config.yaml
experts_per_token: 2
normalize_top_k: true
balance_bias: false
init_std_router: 0.0153
norm: "rmsnorm"
lr: 0.00476
beta1: 0.93
steps: 3232
Below are experts of layer 7 (counted from 0) of a mixture-of-experts language model. Rows are named gate (a neuron's input weights, with its number), up (a neuron's input weights, with its number) and show model dimensions 0-127. Each number is 500 + 50 x the weight over its row's rms, rounded and kept within 0 to 999. Numbers have three digits each.
Before each expert's rows: a language model's description of what the expert responds to. This comes from a sample of Wikipedia text that the model never trained on.

# expert 25
Description: Adjective endings and adjectives such as -ical, -ial, -ic, national, public, social, often in infobox labels like Religious affiliation.
gate0:466479451421548462412576454507488482549443548502524493454488470558494490459507538589535450463617491499538526506520487475446579503499558426512526439496500505444452473529430530569468429446498426554468467532565515576475500441483490479444482523506554499590529445462458471487412561635495489507539537476491573577525434440499526527498563512365513539602530491553403461400474418419483551519607
up0:484504452519532460440559428534565502459413505413429518456438499470517518468477559541484487553535517433568586525607579540490572520538450636517475551485501513540515473518528569465456422446449520472446514586505435479496539478433552539527461510490593533484414560529531396546451479537540524437549498455614438543454447505579614564520433540544538517443550542549479580536424484534472473505492
gate1:531444468545538579486491404485523474472449527502572472518532463571647494584498565473466519469483475499522483506459518477554465410444505536581441527548424476523508481461456582513506549654495487566443515473355548509542557437410468489482595539551459470565447500552568472499538528531541538539570578473476506467513475546421454486526494433523523502541419595482537511464416546461439452543447
up1:444564534533529554506459526525537487442492548447542540511506509570561445557491561481544549490597494534438586540490516512586514504478457619516472502523473559452461550539537448542486501508504430518437571534458593472463433483465538536510484460530589521512489530574486499466430468512589571376538433646492512526370508486393426520506569462469522472540564472557575476495511478488368505517556
gate2:507449544464521492545520464408522503515516468490620466455408457468475503509495439595578461492494496489575616577435562503511499558563539474504409544481422494493408546508492502468539464547526511474484453589541559509480555526429524514473471480424513417518476391510505461435409520364497522392434542557432489546426553465443464462467511451452489518517495475500586491553441456538473567559408
up2:515439421469536489500497560528448544566516518581528482512365575478402446533541518489490551507506475496508471485445551442492479442511547471454549508427541537407468500631471547454486548474557566378503576466437500535565392485501468534508492519541540544521489466507492540434449568495541541470440481481606467451522517537490499483545481569557531407481546605558470581519586415452569599484526
gate3:529484554475503613481518487471482462508487541530502427500492475504479515478514550478550515540523488507570512509538557439574489487472587514484512587554445545427512512589494489506452469471497478480517501422469563502505464609403449527434518480488559455434446461735433537579575532488457553427456535538469475507460413537515453549484486546454426499562544543370452470472506548408561519539528
up3:489505437550547528451473560509455514551478513434485423524416517476420471529556535446541470501554571471544507602522486554563520545500626624522537589528491459430516563569391531506462560488490482565498564410504385524489522515462560551522528436488481504478518487480509479516459477443512562433463510589455515491532495460579572610642556452529549497565431450469421495547475515458503518549472
gate4:455520502481538517538542519439500427519565540568587452568452476528527496438525503573539523596538540549506496574414550481614481443529436528578523512472504617499423494553455605504498464500485476456473551608406471497449473473518495520484569517443494492549410437590491552437415559475557455527514573454518484471466549526436543460537539545580512403548500437491530478472543511499350502492542
up4:521487479592560494477500498527473478534478613411469554586560482512530460376427487506586626517492519550426495493438473482597558516437547428547537514539489537488472438484471521532518475526418466488562434456494437556529464520406573551536594413542537498499415538571527471466452516455454516475474515550476505438450599518472501499476474420542538534481535525524524538555492531597549646475474

# expert 14
Description: Single capital letter or first piece starting a proper name, often team, person or place names, such as W(oolridge), C(rew), D(ade).
gate0:408421535458498571544426552392531420438514392496515528559462532648444563530511481457421494517439541491553574570433459328471482534585560482517477530498454465484525490565502508562454522436533524501487433561495514428455454520580513449531559497522445542448517502475573464508458443494556460449554507514487499480472570475424433528554591526457498510488568530486483468577527522525514526429527
up0:501527518459512483505549517569495545516525529425449478420590439435505443525454480495613530514601477486563515494570515586431511501396516538539513448451477416563425434482555511477511451505546601502524536549476454509570531487467528500437508593568496451562489447535570518667565530441394566487530556488431494524587468491505543459513493545509571408521466542539555549479504495548595477538492
gate1:500500500500500500500500500500793500500500500500500500500500500500500500500500500500500500500500500500500500500500500500500500500500500500500500500500500500500500500500500500500500500500500500500500500500500500500500500984500500500500500500500500500500500500500500500500500500500500500500500500500500500500500500500500500500500500500500500500500500500500500500500500500500500500500500
up2:500500500500500500500500500500500500500500500500500500500500500500500500500500500500500500500500500500500500500500500500500500500500500500500500500500578500500500500500500500500500500500500500500500500500500500500500500500500500500500500500500500500500500500524500500500500500500500500500500500500500500500500500500500500500500500500500500500500500500500500500500000500500500500500500
gate3:395461425490476544480439560536416487508531495525547545558395509546516568559521420495541490477536515523468511485496391472476471528547508401554527512368436480471443552547598526480532471446552535451597435555482455438425317560511448493527595447483417513458586526525461557549476450536497443530481531504550503545408498514486511513513520538455535542458559545507546503475491498474582523490458
up3:510497404489559558491504544492515522528562449603441450527455447495446479515490558405485395524479559542474404416533474507548450414444460476455533510441483524490503502531597597501495526446504597499498470476537498430542450489454500470480558491519543560491403561421529548481461596501571449528515433558453603601486514512453560498505518417567547417447494484520572513466579449457397543531459
gate4:481369550453617499498464440526555485460427497549482449655460556543593511524484439526537506476519468499519548434494516434541499352602503442500547554495497452516509566508621531468483551542508475585518468459470490482504401529401544497567482497519450507604440488501492514526476568468493458581548459527458450459498492480472560484511484506525553542482489489543573387462492445598517552527513
up4:597611479429495567485629459489537552441481535460471523461508499496434517423467533433572506455538528473469477467505536519456537557548452458565533465496630473589508462507453506438565427474458464503522494595461509568565516551558430497495559498505459536511502540419532478447536441571560482456513538445465549394516365490464471593497460530581506473456560550514415529606523532481438501486500

# expert 24
Description: Full stops ending sentences, plus colons, heading equals signs and table pipes, usually before a new line or capitalized word.
gate0:459459419523567511495556503489478465574533570507500502442452603493422487476522521466583533411486550472522508586477435446553596413554578484455533584476468497495578573391503608500518506448504524608432557516460596452446425451427468508540580561566534494466519498453514480435493457469519474476493500438504515597496542466551468517487558428455453569433517483449521445477401569479451503490531
up0:442517468535567559476602581435555504480519354473498511435472502488511426412502533532586429458489521572492460482500570442652495426511567496508505551417495515468383536490515478537435367498544513515460536540548514450468510521505466467525522468563575453467437474418541477479499507440481471512497478491461374604466458470590513466500552473476505500525534444486595468544439482497477473548563
gate1:584455395584517475457473528462479499534503495505523491525515502435497450525431552506589517479513472490548514557493469520434501414529571560462425468543566559572541424436517602421512488520628556451554508424561435474429482538473552410539590559423533473423532512495471518438470500457539429449562514516469460527458555537457488463411547505467520514572388468485522503473528471410443508610451
up1:514410506498546436491500430429503466488512464523470472557503535463577495596533570481502504511525646482457527502385463508459521422493527553452397504494476561569533490420448535415525503500556527491524416484616403493421420541473470473468544524451487511494481468466499527532580434507591513446500470477517504519461554531388540481500378489436463501528481579435588434423496442513428496476430
gate2:806500500500500500500500500500500500500500500500500500500530500500500500500500500500500500500500500500500500500500500500500500500500500500500500500500500500500500500500500500500500500500500500500500500500500500500500500500500500500500500500500500500500500500500500500500500500500500500500500500500500500500500500500500500500500500500500500500500500500500500500500500975500500500500500
gate3:385432575564471529428547527485455504481462570476474540578412409517557547490538513539493560504549458498448549512531504450462512521489532370525504552558379491499569556567573515482486429480464540534442496481507515492510518480500458542341506501414546520546616454569515489535468514570504464476500460411518495557466593493482573533534487510415462482453494482483575469575387555481498551433508
up3:503476482647529579400496536470573405452576509509472539445466520490553532508461583479474483440530537492511538452567539451554521449475518427501551445519474541473615546491517459508562402517494457449468490537493476508505441519529489519418596473461492484507523428547496535446401480489600515370461488550586438482507517531506546558518457528457522506503403430482552538549432549519578571615447
gate4:483492466533439500486536473561559521530518501471558614553505483673500458539458483504551517526467518601508490571474441457631539546550349484536477425520539529523522574474613501458439446542461495588433453510478527571478466518494498509469485518519459581576458461496446466422524439539559526494498448481473475532463589472409523494485538463502428435471514632504500430502512421479483536511537
up4:518549509405533537524552552481460564422602543558477600525436456426504458444537532546488560559501415411490574418486521577520493421523547484545422505402446533541534444520561442547487474481519530487504505555429525485511546495584454435347528528511529547531466491463503510516603516527489486499502510565434571536550585508573417522474455512499445601521481506509517586459440472449403486489515

# expert 22
Description: Month names in dates like On September 24 and 6 October 1948, and pipe separators between numeric table cells.
gate0:500500500500500500500500500500500500500500500500500500500500500500500500500500500500500500500500500500500500500500500500500500500500500500500500500500500500500500500500500500500500500500500500500500500500500500500500500500500500500500500500500500500500500500500500500500500500999500500500500500500500500500500500500500500500500500500500500500500500500500500500500500500500500500500500
gate1:527461427557530465515590514525544564458552453470534453594487471539457516597531528508541475493500436646448464509438596510504576481540535446539513464485479538490507547424489499508612564463517625486446513489498584505556564577486459494411512495534539480562468443505390440500625594559466486432488462601455520488491477458458484477458482612470458469494459589527550493456512502502531561501519
up1:496535474512448443464496456480546511534520534457569572525342548421539540444478468573462568471595601512429485557533572566478429507519440394438618489444580530455548539401486513440517586532465523544480485496454520552538503522471542542496496595436400480482530497436463475551554561570548512448480472459437505521531477463560516503453417547548555487480525595582465480476502472526555487530502
gate2:419503435492473522539495502424497407533426552408564557574504525579432501607460440570507517450565572428586507510486513527479506479515459439503419535469471611422565534498457489598553505509550500520504634509436504480487541509544546521485492594510541507488530494453598557487454465536475521444497436505523442508479562468565562435511542502479554506503471551551542552471460384521490476570373
up2:534515485432470495499526528450513605547471500523453447498467520550459534558504468519455466498496463471547512556488541470465504504451499565523476471537459435382577473546454522542549478445517443496469399577536521487392551478626484521546473559582417519457446465465515544432644447457411361570521511424498504591412456492554444493534494568530447593505533487422455502512488456542444553510498
gate3:450551486509545550539528481547569474518446507493512408554437514534502545588463472458478595447486504541506468470465481579579462455464532374471591479510526480461484516588478432500514454318542518506505479541518437477531585527504478528441571432428493444425571450492454457503543541526453461570515576418471507567576483471513558461511526550397464493506508566527549552414408448551569482485493
up3:461471567493443512508506456510593509455448491502463495373494406417433410515502496472448550456559519491529519536533471556510399393462530448388482547528529492493570602510501500471473508514489501538502551527511536535478493521434556536523534470443388450476554421421462521514588633525520446569513506478467422519609465470562530533494445527546509404595550505497424463528552430488524506578491
up4:500500500500500500500500500500500500500500500500500500500500500500500500500500500500500500500500500500500500500500500500500500500500500500500500500500500500500500500500500500500500500500500500500500500500500500500500010500500500500500500500500500500500500500500500500500500500500354500500500500500500500500500500730500500500500500500500433500500533500500500500500500500500500500500500

# expert 6
Description: Quantifier and ordinal words like most, first, all, several, some, especially opening list items or headings such as "Most awards:" and "See also".
gate0:460555492492569540522420435414548504518465452514524469496533510469534391638544439499489512512657547510581532510488451580527545591513463410523481502496539606483577541528511446598453484545615537538489468529374497466513505531474470558504501556580570444482529514568528499497467522427542499575508598420508523510469471506513504516481440626525438537514500512496496511535460510454437545538525
up0:486589579520498585466447602505483495432504503494446413555508501521476498430490557450445540523502545525415490486501464501436433499538456496515474563455535460541571521495477547472530466478419567557508524452511598520518500607516504485487419512471524523391545553465387517483555688497540537474481428580437525554480536536576437463469465519470485528400450505500495402485539408516536433475443
gate1:577491525464533615460560402473525502483580478445496554491581522436495479536471480402475490482515477507515472503542460481504503512519536513516511452418516592519548554522436533505456532401649481543520428519343469484489486535500527535515577423532591493583532530600552471511540505486520498537546557466408487401454485563559553592485505467452479541532476491443558488507547369555504558506525
up1:503563523524415442514568465605452549483510453651520544507549569504523508513502459437499522564543480536456565561405444476532456460517437502483491522512451440506483647447508500434532483536533584537436466445532567531514502415440458461478499517605434538472490433519502557473528435447500472530477551560533483563626575480452562428591508483485502520553593471482465496459519563463581445479467
gate2:487492388502609483462516415418519501556499409495487509462606462504562563497557468478503542527493493462576554469477512530541491533567501492449473463379506422429476518432437495482464505505543478565448467538431523512486398440518482482463599553471517471586453340483510569437489503461506439525606479503457505553503458527501511581536472436401459477587439586540593498491515502489506541491446
up2:493470524508398498554546478568466552489505444536443425523433520548506483469426538515488430539462520552503527526512544451424434459532397515499510567540386468335414462589591480483491540422429473388545510461499447514515505534499483563504507518509469506593509586501528483486599588602440501510433486472516497472501482480484565432549604532540530450478538482537490488604546440459551466506485
gate3:512485434472467539516506452497612510523499436481544611514430567528502423565511517515585492562455506597585529548460494483586568440585557438515492548500580556514540542459558424550515499482502447484493392543475481493577491488427438517399435424536553496574525462518568479494438439510530550524511549490408484487566571501462516632519496490497506465552410540569487540463418520462513594497506
up3:495506459433556506563597398534572543527447489424534496575519531609517463521595470538470537504441506585480446472482467439432546445586561545461522438410598538470600513445556529519464444520618411593459607482452570448509521457449462567416486521605489526477487536474468510434500483491478513420585557468511498513501452460521496494489538535470458493548443491525541589485505474473513554511505
gate4:500393479543591578566442455462481474517472504458487486511395506567423517572456509461497440469459471496459526438512533440480471548472507549463497520461460447496525518415511532451457489530571543526489439495411494474437507435375479522450530436495548489442450479477546532468424560546415506591554644473500538493479492509531476650560512565505479506484375556567579512469418478529495498546422
up4:455574526530434496492524581480467536507607482579415483548443421471569482421459499479480537472594543441477434540515512467482517564524496507540540493537538531537406507492471446529429520516483482467511542440624451533555488583546450481489486558591390536596569565468490547464540393429544482475455413486567583538513505453504485491465482454434541493497574481527391421486556544461450584525527

# expert 12
Description: Past participles and -ed endings after was, is or were in passive constructions, such as released, located, preserved, developed, plus closing quotes.
gate0:500500500500500500500500500500500500500500500500500500500500500500500500500500500500500500500500500500500500500500500500500500500500500500500500500500500500500500500500500500500500500500500500500500500500500500500500500500500500500500500500500500500500500500500500500500500500500500500500768500500500500998500500500500500500500500500500500500500500500500500500500500500500500500500500
gate1:500500500500500500500500500500500500500500500500500500500500500500500500500500500500500500500500500500500500500500500500500500500722500500500500500500500500500500500500500500500500500500500500500500500500500500500500500500500500500500500500500500500500500500500500500500500500500500500500500500500500500500500500500500500500500000500500500500500500500500500500500500500500500500500500
gate2:429382437456477532436456412519546460476492438554514455483530438500461524471469466464481540428431501443457595542488489547558550452538500578539454474446493476526455475540554350546561590549554486562532518449466506522416453493493493459404533538423505463424577433477500556544543468550423447595532592452469450471458506450490564415575485505448394497541430517488477503509454471464489522467536
up2:501423421507437603526471566606462512525495450499489515476574473473546497458489480507410478445600440483477556491587462549531463454476485522439506567489496456467485536489529385520538379469557514551577450502620488568547518509482556437586569573571524445509550432466482534572525487465471437516573461460548469491475493428572515443538515510529459438504503492504470467544430450401504506465360
gate3:535365532430573568459586400509496463395533471578524385551528415446491471504508482500452519455530549478440414586384488495496475478534504454458503466531519427494502553595480441488526521519505529534484517447453557542503475453467447460478589573562526386437506495431540518455504539508488557533498495489398492518481581461496531568518514449436460448514433398473513579476456547591530500519483
up3:467536410549402458569424383490481489456530484558612490521431413613475441488562507517496506469501476490472562544536636490487546458445479500504511485523607500495529398440443475506449427557535481512526509503519507484370419482473567439514489547557515518506512533479504457474517483526478454477457520448516512436524446566496519550313540477501467461547526470418451460502586452524487514550455
gate4:470489534509507461449533434502505444445465482465511433580453439484524558520505425507557524425432521480574555585467544436629451510502482457479485466576551479557486553519484465485539541552542466505486548458436534478445533550464513598492615553480457506568492482600511484507587461570497460448535501494434443511339519501465547447472579518521481477519529521464433514409467460524480466511314
up4:586446449553464486497470473448492486534446462589510558515550478527548505534549483478497451538405563490529569483411562524510497528491427546283443502476503514533514449549506507556484495470516524488456517507486523584399446493443525517448575564498502423398527496586517595501497545581578549483587451423539522480399494511479468459445510544472504485540502547592441507489571512472527430560567

# expert 3
Description: Numerals and digit pieces in measurements, dates, times, scores and table cells, such as 105 m, 1 December, 7:30.
gate0:526521501483511525571422512580517535472465487523436529549503610525553519545461429461418500363485545550535499483453513451447551535562413507516494518577439478448592525522470527559548438532582496514468511581464516408476416531471515435585535494473551485453484526399465525479562392503498527530559495462518521551469460419495453521490496461647475514542438559421484555399420463477533486573537
up0:557474442541529504485449452512555503443390410536517416525541416401472410472486511479439610502515444573554512549554554547525519549509526621496426500448397569559513481529576565519477539578428452466547415486547480462557557448532509463450452477443403506493507585558486500530471575495464516508461455453538503443526488485540442454495491484439509528460566479557516531447522421365521529466508
gate1:500500500500500500500500500500500500500500500500500500500500500500500500500500500500500500500000500500500500500500500500500500500500500500500500500500500500500500500500500500500500500500500500500500500500500500500500500500500500500500500500500500500500500500500500500500500500500500500500500500500500500500500500500500500500500500500500500500500500500500500500500500500500500500500500
gate2:442522490474529644518508526517579609480521570404557437354569508449541485429460510480542487431606454453436557591519590646467482523517515468479478507469468500501466414532523510464507535426531510498486453550463515536501425557516495455560521471510488475509468461478514483459484531517540519470565510441482487540498422473492457610554579484518596527471493487513374495524386522492506513567504
up2:541589497551509541454429503589457553453472524489363642404453549502458471499489465473450548540574521447437520509431485466457556456414520478463549518471511414492404439517588477510534534504487582527589517450457474479581544453513462480506505455522584532494543436560519517520535504523519373539468510451469536475411533510533465531497549507503485552612406529491468535470475474611444519453559
gate3:500500500500500500500500500500500500500500500500500500500500500500500500500500500500500500500500055500500500500500500500500500500500500500500500500500500500500500500500500500500500500500500500500500500500500500500500500500500500500500500500500500500500500500500500500500500500500500500500500500500500500500500500500500500500500500500500500500500850500500500500500500500500500500500500
gate4:549551462514560519517507508532534412491513442608443500419482487582502526617524505540514527458530452577523479469478517479569525510536421446565484425542512524511396453558482494482506495464491578431417581565500510473569495523403595546503509528510593470563495542513478508557522492575480515443509453487498521537461547553488476490438500543540450433540609591354567453570447604454473505471569
up4:477434562555491475480479540459492452491444506435419494589542561517553465436493452485461473566483496405514512511529497481429452496492583569495490581387496459398520517424502540491455539572515439511619374413550460521433514547580464519542468493453402516442549440545451508505458511478522484530459546586493499431510502507552428498536504450489577506587442442633493489432513436522547487540444

# expert 10
Description: Line breaks ending table rows, list items, infobox fields and paragraphs, plus section-heading equals signs and table divider rows.
gate0:492571525434537511510437562567400564494446568487476490525473428498418576447457467495554471436463544549519502441528539456499470553485543485559441528440600411518498519497426441511549592458322429498436483550451508588455555464489553436505600521513528515446492510496557477507426500528451530522510550522477517441472484545506543380466437488493417485533614504448435465458490493501488561543568
up0:493483464492499481455465475459496441491449512502625617529436562575531474517506533466473570517440452520475483498430580477415459492424459516446515456497403498559561495487418496549503552554482460560539560559506453425524549484496465371513557493472516457436500531476477474454551450509496535503514551478564470566500532488430419525442561501470523562471713580566444490550533469499431451430490
gate1:606415493476475484483459449413596444538489473550480494473438483561507515548504453464502531501494513455460511495480464557532458444493509451553579466506478481490539385521531546539508553451531449435473556348458462490478403454478506461520452537529463605546510515455459463510505479581502534517521509605535399496511646474561568592443449488481488554472533472558562525492480551489499670525472
up1:561507505484442545501521564447536451528457445580456517521454475475475549510495528487542599462524495603494513526493455481635506476465542526534528502405527465608506616495521494464590586431580566469496578476472373411546441423509473541479474484542483469558483507430515564568457414460543508487542446548504462488537532529471482524487452481516465623517507517532532441446412588515570447597510
gate2:586689577498490492468589483449571509427519464430472518525421373536542487504489492484416438411487514541451503526495474496536431509506542402489536462497494464537578529491508586517461576467503541569509444480472566489499521455535558441463553492452579521530557548502476546555472479447402452380445507484447427561563523534534515487495487534535535535520439530518565471487386515514559434481457
up2:579547574477496476436471455515459547563429491480476565498434515509524612484488407497438444456479485501512471482576561557503480452477452357467476495524498541516537522485569505619509460470528530525528501523498504451452585532426498414531525409460444452532557456479475549444475515497437456372479500473525489515562577467458507455502508463612495517514389395457593501475558579554477488597567
gate3:473545518493461493572440538496556518530541427501451437451484562485646453514585539567507569536411465495455447561443408448565448579429428442466609470494536526476365494513550497470504508549533506441425416444509438492550452456574507425518541598472455463479469545394531505523506526512486353473569444547518524522469472491529515530467477487445454501497541492510556455510508512479565503574520
up3:555488429501464454525592472482524538390483536544489550486455500463469510457424561508501531507528514472559513526480550416447525444562460502518441476422463443546497431396470447528585513474462421491467570577504469468533558470527531539541532531447467553575507440548545559479442397555470503490576467535450513477532467453462512498497559502516688574410464559474553492556556499402374491520520
gate4:558487607425563499450460547469477406493496503403456453399478541520515560501582459499469557485463425597588536517509535416551537555548495495533541525499368483493537514532518500579516429497518614522492421505471529511542493521538411473469573515534523547530428526591550476479525660489526531467566503513537442579515482521526436509528459448547500450449585434423503554531486551481457464450479
up4:592479504544467489525410540428482508555515511517487482486504537446445500464500461490448525445548462547566640523509587473554481467531518479498512594462482439479480534534482412502568477463561546523463504578433557570531473466519556557570560430499414514498383443505585461518488641543545439460587462506469453625515510497507504557526495445406561526512479482536476530479496545497347507467453

# expert 21
Description: Blank spaces, dashes, small numbers and closing parentheses inside pipe-separated wiki tables and sports statistics rows.
gate0:448441475473473532542562391493510437454485447534507436514463632539512519519489486578452464455519426415546536603478545469526481520575440567490444524436506532406570471436472505427476483505522542419517581439467452503398500485368466583492573489477582405475496498503499499547503556520504463498590508452472493532438572506499419550580487593530537462552463523487493502474538413478453451576472
up0:447502589505485497466484496525488585476438472595441468471469488464502572543547498463515451382534526464573566541530548524494475398412517604447396597493470554533452589443516414472521457495514514511585488487513497481423587435470400583415497556445484483488514512554544560523524470561540568439486486408549501550573411446477521576478472547557456501510442527479540605461502456468494494491520
gate1:459489544487551555463509451575557471470517462548470633580511522571555504595534525437453532447446514336529593577476492453430565542544501455538469464514458459511514557409497511441512467594489431540475463562541446482521511550407542467445496453479531529502459488513482475476573522533558467447500471435576521610460457491554469511494494588576498511542450466489512518487474454557377592437520
up1:446541550472595615447508457520604495519449523530576500486584535516463449548771484509460542503447526384534534504552527511425538593507472499456439502468408461493486429421447533509550505502462441493375496490568467469459500514493467564467484488494538529528535549471551451537536525475531538474425460453568513480456469490493409512492499505540485514537496428476500486477487521476474545452498
gate2:489544438628513508390567394474560496540462488578600491552509536539475501587505503524476408561571488477539533616471598549480554563502499474475386559434510527504541437488469523489519526507450528469540350495545485422534469469505546482480552474518535443459459533479529557536437464498543467487535528472548561452476516513530552531472499484445474568514542557470580599513559473432444512427399
up2:446486490434549587444477527476474434527566492527471596603515591450586605537515453524624541538496470557421453457566558500518540433493480532439541463476491466520495485528489469475448535466456550494419432432543442517529504518517426492528496478446483495452441530489493495458525472490437524417451445613485406550443538572508502445537515431540550519463521491597418466441545599575408520487570
gate3:506501389518415572423513407489557469471534505531518498523493465572412545469498501452434538448473517453465485565457540521517605398539536457535443474528520547456518452519547454517613537503443559527542492496470514441469521420403491477476478498468543387485487443502474502514562551557497405472550551493513441445482539458431555463568508515404469585605506481557425436393564409458469510473465
up3:535478518535492467554528580535518504500547453422489430487546507496557495588500482510570538499527437458553511454485432560442493507460459547480559567577498437494534560511535518498482409508596518486547585450428555499440357522489457518518609449545424589509454494597456489463466548474511596517456486556495560550573541510510475551474515465482411499451530521442658468584448582490453477477565
gate4:529501501539600482407553432535555414440658446471452447538535523560484534576518424503588565478469569498441606469522541447593509432520508558528458475524576481517599498488550484468496573479510531502409528554511494496497479462444538508523569517487562504565517470463561488518474420484479480561519519522605485500497563430360546470512488564471440547565495550451542481437571516531414485516502
up4:470480533496411462422443588490491545625405550514514559515499524469605516506540573497476545560520500496550439556517462550436496537479532432570562557513464532601335467507474450519472470593410560531538514495460593507496491539537489474430501494433444525534456494464474533471517575487509448446549514482439408483527372542551569530434502483569542493449540528527461481588449523450530505542536